python train.py --num_hidden_layers=13 --hidden_size=192 --n_experts=64 --experts_per_token=4 --d_expert=128 --d_shared_expert=128 --hidden_act="squared_relu" --moe_layers=[0, 1, 2, 3, 4, 5, 6, 7, 8, 9, 10, 11, 12] --router_score="softmax" --normalize_top_k=false --routed_scale=1.0 --balance_loss=0.00282 --balance_bias=false --router_z_loss=0.001 --init_std_router=0.0153 --lr_router=0.00222 --vocab_size=16384 --norm="rmsnorm" --norm_eps=1e-07 --tie_word_embeddings=false --optimizer="muon_variant" --learning_rate=0.0205 --beta1=0.95 --max_grad_norm=1.0 --batch_tokens=262144 --max_seq_len=384 --train_tokens=801700000 --max_steps=3059 --dataset="wikipedia_en"
Below are experts of layer 4 (counted from 0) of a mixture-of-experts language model. Rows are named up (a neuron's input weights, with its number) and show model dimensions 0-191. Each number is 500 + 40 x the weight over its row's rms, rounded and kept within 0 to 999. Numbers have three digits each.
Before each expert's rows: a language model's description of what the expert responds to. This comes from a sample of Wikipedia text that the model never trained on.

# expert 22
It responds to: Plural noun endings. Plural suffixes and plural or collective nouns after words like other, these, two, such as -s, -ations, -ities, members, people, children.
up0:550466446506500519490513448523483494546471582553488546448518466533566423557566510412516490530522475520462495442490507534468457531481487532458455492478575444490572529485504452502511564481540515511515540501407481473543418472490515540446482488499473485533493534405500650434547485574550541463447513494451503526500550459503503541453458505527499532515482445504593509476479528508514507460505487520467555519512507506538585509481504469482581505531403463448492489496505462572478464530535455510507510434451424505498538570533493549513504492456508520482481521495481527451476391501459515533
up1:495498493533552575484652474496512483488569508470559416492464540514518502520474476535583559565493460452461495522438564497416532554492506524432530447447454560497455475492498512533477534473537528479473586566537505536436562533477473495464511473518594552476537508581520472476522497501519497555478589464501542478434494515460488478530505488542538455504487435468491500582515523536493483484491575494543541512476468490529527546541506500512516446536494485503530546429545531477499460464483579498496476498449519442464525568484478531487490541519512498511378472464468479458433445540509473517

# expert 13
It responds to: Team and organization names. Words in names of sports clubs, leagues, parties and institutions, mostly football contexts, such as Bolton, Premier, Football, Labour, National.
up0:548560548568484478570518455455587492548501503484536446471489498441466522524496516530486512514504464530490481520458448469500473487533498515519498470543561458542500400488567507483440500512528504531539515543504486473498491476542587461504436509502522490540516516533587528522509507479466581486511506528456459483491519478444490562513469500486480505483498518576516503454521508447509476428491431424594413508515549441494538497559509427413555578572445562509545466460456515531536447509567563519446540476551486493463525572555545546521487527565457526495488486473540486554417582471497540483
up1:544460498552532529436438479520485469514510534524486519497517492485539499451457530448464507536427504478451536473600555517475442543499573566495484428471514502504546506465585516452458479502537467529441459526490502527486489487505427479505501508538555467505574503516466478487528511487517524515506570515496474523550554538553433452452536591532488478531534449582508533493449468471467502486614531472513498485508437547431517458502510503566448473593495482498429498519491428443458542604517468500503430556562606464554535524580520477498510525475516542491479479449505475509500558475500545463

# expert 26
It responds to: Prepositions after nouns. Prepositions following nouns or verbs in biographical prose, such as in, of, for, with; e.g. University of X for one year.
up0:494498518448551470509545448529514470485528454472541401524478528487597451452509509475447432507475582527513447551472475588418488487521472524477519539548493502498482517509549539504497488485541531449481547512505473410464504506535488512556574407590486520501544465504550463495439553488495532487458441495480509500532470452503552466506447510458542486515529507540499534540560476448452531544470550462525485500546500463473481483482538583527540543514459507523549517494440553505465548538482548506468447508543488502510512527361502509430573563450510557529515519557553470511566513481587559465
up1:478519581530557520466485551467452453521490521515502556497527447547526530478498531465502496554518520521440488448508524402490468486510496516498488509394461506554493485564550514429532501483480512546571493511525482477490511543505556490436489454510410573531437481420514521472511539548530486552447509539510506485511528459530508515493466536544547500484430477554492532540508507547434440517449567421429498457425487565510552472537571577574597505531461509548508526504507446445492491552543553542446542465568485478499462523529439442517540513498548502451545534441508511541464459510443471530

# expert 44
It responds to: Number digits. Digits of numbers in ages, dates, measurements and table cells, such as (aged 73, 100 m, 6 mm.
up1:521478545469474511464556506412543545505488479505488401540455494500556425446547542490489504484466489521436511507479473489504534505440513487588477523520537594499410492500403477503540564551537451502505465542412537516407499486526509489433422493460523482532501485540467547520486520528446531536492492557520472526500496489531460484513599557554489412507484471517486505481509407488489540540468520459476539472510496492469479603513510482537407484527588516535450461458534510451540558419483532538506476512473485533504468519487479507469511464583498563491554464524512537519427428475486521476
up2:463539512486492484525475451525570532475503518462476575566454484544547505523500486514474460501469451514485507477464535492508450506519463468537470585472458574485532482486442499478467399486508507553462455485496465493583484527501547462472486517486498530470473431491489529509525455477490577500479418435539613509444557525567489519493507519523424578584503470420539507475565476485506481533541518519505540497486547565497541560580532563532481513520526439576516525538551469532544497514467439464472586522534463563452442474514494472549557517536502571462457548477551512553511556489539499578

# expert 53
It responds to: Romance particles, table pipes. Romance name particles and first names like de, La, Jean, José, plus pipe separators in asteroid, person or place tables.
up8:500503481417423556508533509485443524528534457445469457543458501526567485524504487538448467529506486489521593530468488467539495528489494462513495537580458495439609488487517497496506500502580419463443491520516513487474518544457557493454501507462494508586463502422497461489496499560535480579492483499452459420474479595504562470455468461497508538499459469521449479473550540573510515501570580510464457486489555450463525511445510562482474601528564519464449455560508499534500481547563534524476531569466471506486545529551494499551481525512561524512410497447494571479551465455466486509
up9:498515452536497437487584557519507473474543433563456444459503493520473545491436526503511511566518536546481498492428508444433551467468468498521552456479552462515472405521535454447477497448528506572457523514481455487443446503496506505467539453538483527482459493382468544510497473483522450463520419542558478529504523446426551524470486473475589535503473509526525519479505448434518545491438494558421509485491462542473509472548543454516530520517470465522578503537552415522519482580586507528490545503478425499515488422538440534498499538530471556494472542463558468511468486486579526493

# expert 30
It responds to: Section heading markup. Wiki heading equals signs and the line breaks around headings and titles, e.g. ===, == See also ==, the newline after a title.
up0:470497543526397447536493525483456522501510453557499545438486528523459469609472486543462493474484477499502478439557556518544492505488514508545520487488489524478509491539560516475401515474529522459587515454545481518492472523541427460497535541475474522490512504492484436526461536522611450421451518555464503494518516497510527490526493516580506453474524553457495506461439513502504514475448543400498501514447449489489472481532509518534513512483490394466523532442492441487448554513531443478573515493489441536436532495538449481505456590551389536502451452469509484399519501553495569532
up1:498494485480494540443563522497470454477524498505575518446507427491504482530511497515498560536431461542461548519567448611499497424514513476480553519540487476474557533461496488529519495500524470527524447432461527517522533532496485478615468583457478476509549534518499455508475508491500535471437527468474429476600429443465477483470438481419492516434524513527487492493550467523433467499451485477558471452488478450483530561582549558566482491514509484440535464553551500451527456492520504477449563501532464517428486440473546495491425488391480534502472494482504523430511543478557448451

# expert 59
It responds to: Sports table entries. Names, country codes and scores in football and motorsport rosters, results tables and goal lists, such as RUS, Milan, Tommy, dashes.
up0:516460447533496479530501446416432503477508509508427457567557479437553560493525495593508485524455540488534513512505476475477525473513521564549544507569485558488589563508494544533485532511474498561517486433530404492514488454525479549534511490570476573456464515476469447512479532538505414468528494435461460472485470560477502509552522531446508501520491495495498490508516474465482445496475496548556484509552516511499562444523513486412474494507497520542492539552503435577471418460450506439571502502509456377506533560508445490548479523568438568523442509445506483553481549494459474547
up1:541452512552521538472466495562520550539516439435585553430443463516529440579493448483462480498534505511517447494501497576495578524554493534542435480404469495414493491512537462417473517518364453449468476434484428437524429433459460475430510488562518532532521528502528452513441446501477483546515491422425465497487473493540561450512439492523523479468504517525508513438512452517440489514538551511489472534485526487479469542531546530502544497555508503471518510537422477498503499509566479513510491438478506465563538500493469521517474455536531498417530505496490480551531483499509469425

# expert 1
It responds to: Mid-word consonant pieces. Short word pieces inside names and words, often consonant clusters after a first syllable, such as Pembro-k-eshire, Arm-ad-ale, P-ok-er.
up0:532458428543480467497544507452513548498457588531527493454521510487592458494496459546496498536507491548536469484490439507537492494494453514513442487477462480494453524474439487485513503501547526498543396504498470536473474387493480489542485444536493557587496461500584501554400535507477516482513525484457453487481541368542440429496525461510467594492462438508499483452505554424510509437427463483561571453549501461521502555528485511511516512530469505515446513527501480434508465554436457466524527503462489510492535483490427531427526517482501533450513556439459473503461448473567541479
up1:523509546475476481439471474432527487511500504424486466511541476448529562504457601555520490519518446481461485562440389504506492557533472506492484523586490448489459436533417560450550561518500482458566476486530467413473563473501518521488580454497461509564430506475481513482520543559533563499476504469458567468501507497469543429567472529504517558528517511435538550531450487576535526526429499469562523466529467474497485484500487487579483412520413555466489499473444470481512524515491505474535485514530509452490483458504479535459513471462476584494496490520461497600539552491459472531

# expert 39
It responds to: List separators after names. Commas, semicolons, pipes and and that follow a name in lists of people or titles, such as Khan, or Rhythm and.
up0:547413541453502471541537423567484456590450484541551545623486486477457494508522446556581499463470466494464495475438480502503466442411491495449496497535530493495429496498452488456480496465549492491479533448492582523498527549497516524498500529476516491487495462556550539495530490524470465549441559456537472397505482547526479423509490489514495567537596504418519484474517522506547499533538530515474515566481538467456574573473459521493487570528456485457574527539512455481490501501513501564470556535487498568471533489547500533548409561474463502499545545524510481457578489472491515479
up1:530568519487477586480505562510450448469539458583425481585511545510537499528563448554528497515535476468505476470512489522504494469492504540511548525428487473455557502444512483484534562524473417489548455486494523441530439538514460494464536523506504561506506513531569473525498424488484460450491546467481490491537466566516498511496494533475448444495487523477453457557539493468489474539532438503485526490562546461590559507534531547528500507441513442600476435557481429525598515578470465479463514510573460570538565501517505537471445544560495468452455490492453470538445483537572541506

# expert 14
It responds to: Mid-word fragments. Short letter pieces inside rare words, foreign names and compounds, such as Turk-men-istan, Lif-eb-oat, Gbag-b-o, Bh, Ph.
up0:452533461488483513501521537481399588463498540505521461487502485514495539545517563581505552496482520512554495508438522594479557491482534511530522529485517453515455511494545482486446548508511534442556517547476495466507479521502516484492494492457506506542477494462512445527493488465596491501530460524460542632456540421479537582505571518478460489459466546488562567550534545523493452514491481458537492455529485471607568478472441508549463446479480404480568437441487592538514487493517479520472535448458509483558523500502517475455456542497514519502436426478484468527462588565506497445
up1:506513505498611449451480505490533522544498452508573490490558568590490412482502486506458475482464488495428499604566515530513475496544513512490523469498563474424567496518533475478594432507510560487486531477480472432544504481446484435461502510544501517523452552417481488517521488489490539554497457493477449483460465541547551515492517501538490518510453542550463519505500497466564535461495492438557489494531474521446482542564451453526471501445491540544529510524594568512565490564479525486482501495519545518498412552482464526514534568443543517510492535586539476496422608503447508518

# expert 19
It responds to: Pipes after text cells. Table pipes following place names, results or text cells in sports and event tables, e.g. after Tampa, Florida or KO (punches).
up8:460471464418507540536484415554489523530503565543556461444536460467557514461446485487538523513476526466522574512464518544486489556449497474458593547577516486515466539501463468495533545527482555453517506508538494526510493563559537526548483537518496494515581522514509508477482593470562525501441509543484529564477548437507478495534549511492512574463460518482486514514513469477527531487570577503555487556413510470510550478530514550562397522482515527516529575536490523516480502493544521467427571503472487502464481455535600526445534553484525508428420498423506464505537499464538566553
up9:479516538555467539533501533567474454482530478474518517544513510536549456441457475538508525554537520477493444434568456494607532541445516512470489537556406458528529486471495510511502552457527435539559441507496522528556427539471500471518440501533535559516553510514479482522525496563521469488545484438417530508465575509527451543462498525475545546520434529408476459518572454547524492504447469496469476458530458557596542547505477450562524505543541479500495497512516454543467478560492475425510512462561508456416520542507507530458558490608490487550510524508482547532551485556454497475

# expert 36
It responds to: Preposition after nouns. Prepositions attaching to a preceding noun, overwhelmingly of, also for, in, between, e.g. margin of, Return of, many of.
up0:483452470514510539478607476535450489562503536450528479458501527502469453524455539518531485473443516510507415553456460487442467544488460410525525438571491479492441458521423518510516476519536531571542532485475496492462504482472421536490529483510553529493477505527457600505529490487503507524493523568565498471536543464494536540535470504453437539536450524541501461514531620458631531432491534550494454492487573509494484553525580540473427517478447491459549484499474509622553504475539519564488531525480539534505522491538509492500491454494440456449498460544496460511448528497476458518
up1:456499494520398445475517553530529499536431430470508501450505504472519502544499478444493529541490475488527518454541538461491582530523504507498542488561447484496454504463446533525577524550486425530527496487413484476550520445522467467463480518466451486433430425499517494546523595554496462498548471525529552513551457475492491544507468465521532484509511509527372515510434550511539481519438571509491550486494517502535521523565603519463484488511483505527552478487465519495528492561546503564444434555436539462473446416487563470504513518567442458498470513520567474503415551496498468445

# expert 21
It responds to: Institution and place names. Words inside proper names of organizations, countries, states and leagues, such as States, International, Entertainment, Texas.
up0:579537509484480500495455457542533467459519526425423520452524484493481468427486493486513466466399419559468460516485503478507536486531534592465513518554571462512488479447481525462506450512454523425526513560490476436455518575558494545544483502412449507513547575460505517546474448530479498494527521519538487503509572522479572513487473625542467451525496505511456522482534517560532503546436506568444529492539490571435524528545516476546493493521597553489491509518479499466467548520480506518521537533535474486535485531473469556534557466441593552465451518496496522509571503523542429507
up1:461553509537558539382530524525499492525477477460513541555460535529440422480502453471467499524442436526480426419447572508506495450455477492527427547496495419456496513511499427473521523555515469446506578479473527512438502442568510545521497510458508504530553472493526566510583537518451553549486585497583523571460545527463483485464447433461461513528518481526580506507501495487551536465489516503524510518515480504571523493488457489434555447472457523465548490527503503527421461474546455458567491467467572571547483478525496455568467530480485532492485479526441497562499536505514539533

# expert 48
It responds to: Coordinators and list commas. The conjunctions and, or, but, plus commas separating list items and digit groups, e.g. men and women, 56,2, groundnuts or.
up0:534503544464503485567513512500584453542503546495467491422457533477582466516423505477506509483510444476491487525514462504542493504513499562493508474429505447597446539495468477486519482530536459527535531544535470497529483572490527481493563475420465476546454435408565466531500519474508572495526447496530492541435528487529523483518492538479618498494487488454559487481413505560579545528507562552506454579473482503448523528523535502551448475558612520529483566547499522505528482480558498535544467465481538521475452567553532481549504521522501499525530548482480539550408527431515484460
up1:523477481494503534511439502497431534425451412532452447560550534554545572513505421553512528450489403494535508474503528497504534515397511462508438495520523536548549496520506581462425457526469505552450471611514546554550423553478510505526502487511499497497524513549550514523525506487501512455499502474532486478508488513605472492522478440514492409462522567455439519474554527481521505482454543510514514470444524504529468564454429495530442529491471476488521496514515520519534476459459512469570525516454536520414449497504473512575510471576442547503512491527461398542521512577481522498

# expert 52
It responds to: Abstract nouns in set phrases. Abstract nouns and verbs after the, a, his, their, often followed by of or to, such as rise, chance, opportunity, role, access.
up0:481514577566443553463483473435490505587514552478469471499522429515468490531571510472502504498476541520506421547518500495457525482502560530455522568474431414559503478435505583518517501572446508500495408472509548481491524531494494539465448482428536527480491513559432479540529459493487367473532473427547451514509509434462394502475568434563569438502514501530555394514446440508508525481472504551519517471522498532492539507449505460499529554594518500499570463478527485465513478507499527473499492484493518542485532479488445458561503541543493499459478472512479470487458519470514524494
up1:450454502453484443476550414515455512504481529473502465426483521559499506454521517552472460527497515470471434459566519556533525527475457577520542499500563534540582464416544481473529498462552504554465461500456500489510438535524514572416453512559443456549515467483526528479503520486465512493469494571515544474493528444485523468498511465503491546526397532542615566468491554515555458477547495481466499527466463538500539511495473494533510484450461521467488521514503452509494443505576464564488505510425410456462452562499483482529490511491481540388474503503527466485474497574421570560

# expert 35
It responds to: Sentence-final periods. Periods ending sentences, often fused with a word ending such as s., ed., ing., y., plus line breaks after list items.
up0:521552622486581495477505489432471512496515577517606460550446505476536498528518585504493487523519478449480440486526554516447524495501550492522441487522469530520478493467456458430532475519514571486572463445489440480477504516516459558455568435576489518452512510456561490457468584525413485492478453499481443488501531451461460488521494450519541521561420514455497509544460462503524474483463531537529447486477525534526492466513518394489496588507486441536498533547439459457546476528496593526493503509501517495540499520485452517523536426519548507466567461566476493539472430515531463508
up1:447520436521509503554425501579471462487495557510570473494463552522437467478503547525458478492416497477482517438567514515465494494479496480501529473483467504536485457448534534440495594502580525409541506528471495443468568508493447524456475553428456573530466461542579465540550457498509476595484458498464458530553489456513514477477551559569517539430522544511485477518557447520541482542545458455500497449554501534483478470512545463552533516515464504527516512533476514502426529489458520496566551572511480533606565505456569508540504522488494449497460462506518558495556431555512490519

# expert 27
It responds to: Name-start fragments. Short opening fragments of capitalized names and words, often after one capital letter, such as Mel, Tim, ram, yl.
up0:447542488554518556485565542504451483449403448475567521515529531507550536492478508464555494475483477462510480543437521563413524437516511509531492487462546551515438561458477538506490512469543509574523513516576466524536420504482496492504397540439555521514540483553508495458518532534565460530512501439523462472562516456448522441523461448472556512595568541524518512505522523460499525512507515511495478470506487464427497553530455476488503487463461439582522531426492516503458437534514470470513469475539494408506493559421486552452567555512472478483436509550436502528475525453481455566
up1:478479483555519523480477552476592430443454470539554481542515462519461470555523530474497587512521492497552487541475399500427556435485447530504520503561525519506504503458427444498490517514529504506498485533590510515534506524547483525471583550509592511523483520469530533502490484474520502514493534469485515481552479505474518509533494478423443480545565415470522546497477473367524550500530491485560532520413499457565523534613507461506486504553491476484530457609524488483563426489492448457493518517574521510447563531481505509468496445465509562521475453506450457491527522544489455464

# expert 31
It responds to: Word-final suffixes. Closing suffix pieces completing common words, such as -ation, -ity, -ing, -ious, -ful, e.g. cutsc-ene, blockb-uster, specification.
up0:498613477495505486527503521523515518442477471482495524479477430537524526470446527532469457504509544462459509486474550559556488508507488526433507473543492525564497528476560530523481449553533471530478569523452462509492508536554442461436551530543572474474475508532446395466501509460460517493476502465493477526490480498448530581427504508450473485420528487539529505490530427434518557469530444560499508521459506539495503462503504457502534396506437543422471522504547582473546411514576528553484549501466433488524491569521500481512466455528535495580531580538543508493534383484519469492
up1:500448489479561472516565487503509498519471538498540503522519481533487453530461502517500482505448458536562541561413517466501515500432474457524439438409521506580469492498551475516526524512483506437461586536534480540493440486566489550514478460422521433514488548464534535506478570537428503436472516583439423517450503479484452565538423492464514496537513505494486535495536476481542470512533479520468440520486503451491430558439464406497503489497483477534439435504452484433517526536454558546498583560509547530483441508513425527546484553505527570548457518540594532517510496511526473457

# expert 47
It responds to: Mid-word Latinate fragments. Inner or opening pieces of longer Latinate words followed by suffixes like ion, ing, ed, such as expl-os-ion, sympt-oms, Reg-ion, assess-ed.
up0:542475534493549488469541504562462545468500443441454551517363438453494492467414469514536519511498533447476485488529472541512540531547527524418473558573473462447513460532492453544478479447539381401475503460528535450453549544551516568592538527497497517449520486533591504454492455499502506457483537479496473489466515480555467543506508521498493508512499498560512542565489529503486433508481525478431478438466510494498581517451514492518558480537510481571514520479468576480480577488489552502527436476515488478467501408448429492495471550489522506505541560497529543451529549495458506495
up1:459571487575513465506467482485417485462480504505479535420548459535503440458398470518480466474547477464509473515523508515497461457498517510491498511587510541513431546549389472491543531570505461508489494530482494486512524466469549548558463501443529498514531510529514390519485477464524415472496507546495478485506549527526430527514448572466507493470500511519493535489450502508512501414563526461516527495443555470534485517608483488477521425460574492431522593531376495467455508460515525484507519520470478525568483530549509530423540511498481505451541516517456516555490510447598510479

# expert 10
It responds to: Foreign name fragments. Mid-word pieces of non-English proper names, often Asian, Slavic or Spanish, such as Mag-s-aysay, Kenn-es-aw, K-art-ik, and capitalized onsets like Ts, Vas, McC.
up0:486531469499547476485456539552434441505561459497499562498485512578583543547455542534544459521596538470511518568503528543506464479475437509489445409563514501507468507511398440624557444493471503509548496492562494531427445456526458562488526612548528491499504489467519527469450447450513447515453502526494484511549512534483479500522467502488487549535482483498527607551509488480485425453476551494550543518497435551550482530511448538526473500540496470473512498452532442504553467456473429499444472477489479477460537538520406468460524527464482455526482507523492490539532518479541455509
up1:507498478546505573518497527449483484500455501475504534533541462444506488475518497518439482416476550553557453474551454512501433468573570481575535489517591501560541523520550485585512460429441582486494469503515442488506471540516464470555437431434535449490507532515464421521541483487476495529546549484429439519493478536503512507553503508544458529499527569542493511460449541492524571435461550532506499580516497517484510552417545461507446476510520509446484556520536450479523468481448540476441561487506530520431526457537500483545516513501498542518486440506504559615558505500440493447

# expert 0
It responds to: Non-Latin script bytes. Byte pieces of Chinese, Thai, Burmese and other non-Latin scripts, mostly in tables, plus slashes in coordinates, e.g. 驚, 清, 聚.
up0:520507505535462546474562488536551468449542479507453491504452522492458527531556562517585467494524470474448491465455527565508534571454501501469550482494482517434461534480478470468505549500545520545514502568532528519396490500528487594527498424452517505475511469472489504438469491546515507532461556513514424500529490485587474483534445469415492457521556535419536552507539550484484477489519452541508470474500569459431558518517451494463572502512478508517525505563485519486430443477536510454455429538461432402469564455506535530524444501531489532522500476425544485467540549418445558550
up1:452496462465524491518500545600515509516496447559497508435518465546458469502517473537506498534520511554495523458470567425530457483509481481447540517541488567498477500536532504451477486454491493487475451563479508462497489590585535491490497538456472501569464450510527521480440433420487488430512425524431575468510424529539493512448512508440503523544529481493489575513519422486532487539507488520502472413517518487469482517462611491446548546584469502492506433471538529532630567468465442509528506555475431523583511500530459492493544463456548519529531493461491484497500485498419533472

# expert 34
It responds to: Infobox and data-table fields. Field labels, units and values in infoboxes, taxoboxes and statistic tables, such as Scientific classification, Species: C., GDP, UTC+, °N.
up1:524478493536542491564528552512459523474482473500487489493441500569495485524414539536465445462476468544483458544509458463511525533464532439509480503531461478541491572571520470496495560458485502506575488523488533527564547446488477559532461515446473519502414524378545553562505540455496517552495476537525605505487517504562540500455504530430477508573519465426538493417481544481458488472509521476526536488497513577482492543538501534479474397555586561469522506542530536474466545517500530497523527463530584497523500568456514592535503547489580515500422550516487483480490557469535503545
up2:519498502558482498542447535460491547522506581498497494498465588546447515449529536503491517487530523481485493469533460529530512479460480534455501507474466484452504514420512503515503518548431500420578536555522489455552508479524491460479583520496541552493522431475552508547520488492499450549532474479458491530512564488562440534555590502487482476559438514505416481428527467564501453445536606565488467485478513396488461546531479477481497483535546591476499526427521424529490493486433505495536557420544538489579527550525523471520462486494509475561421470527440493522502452543462563509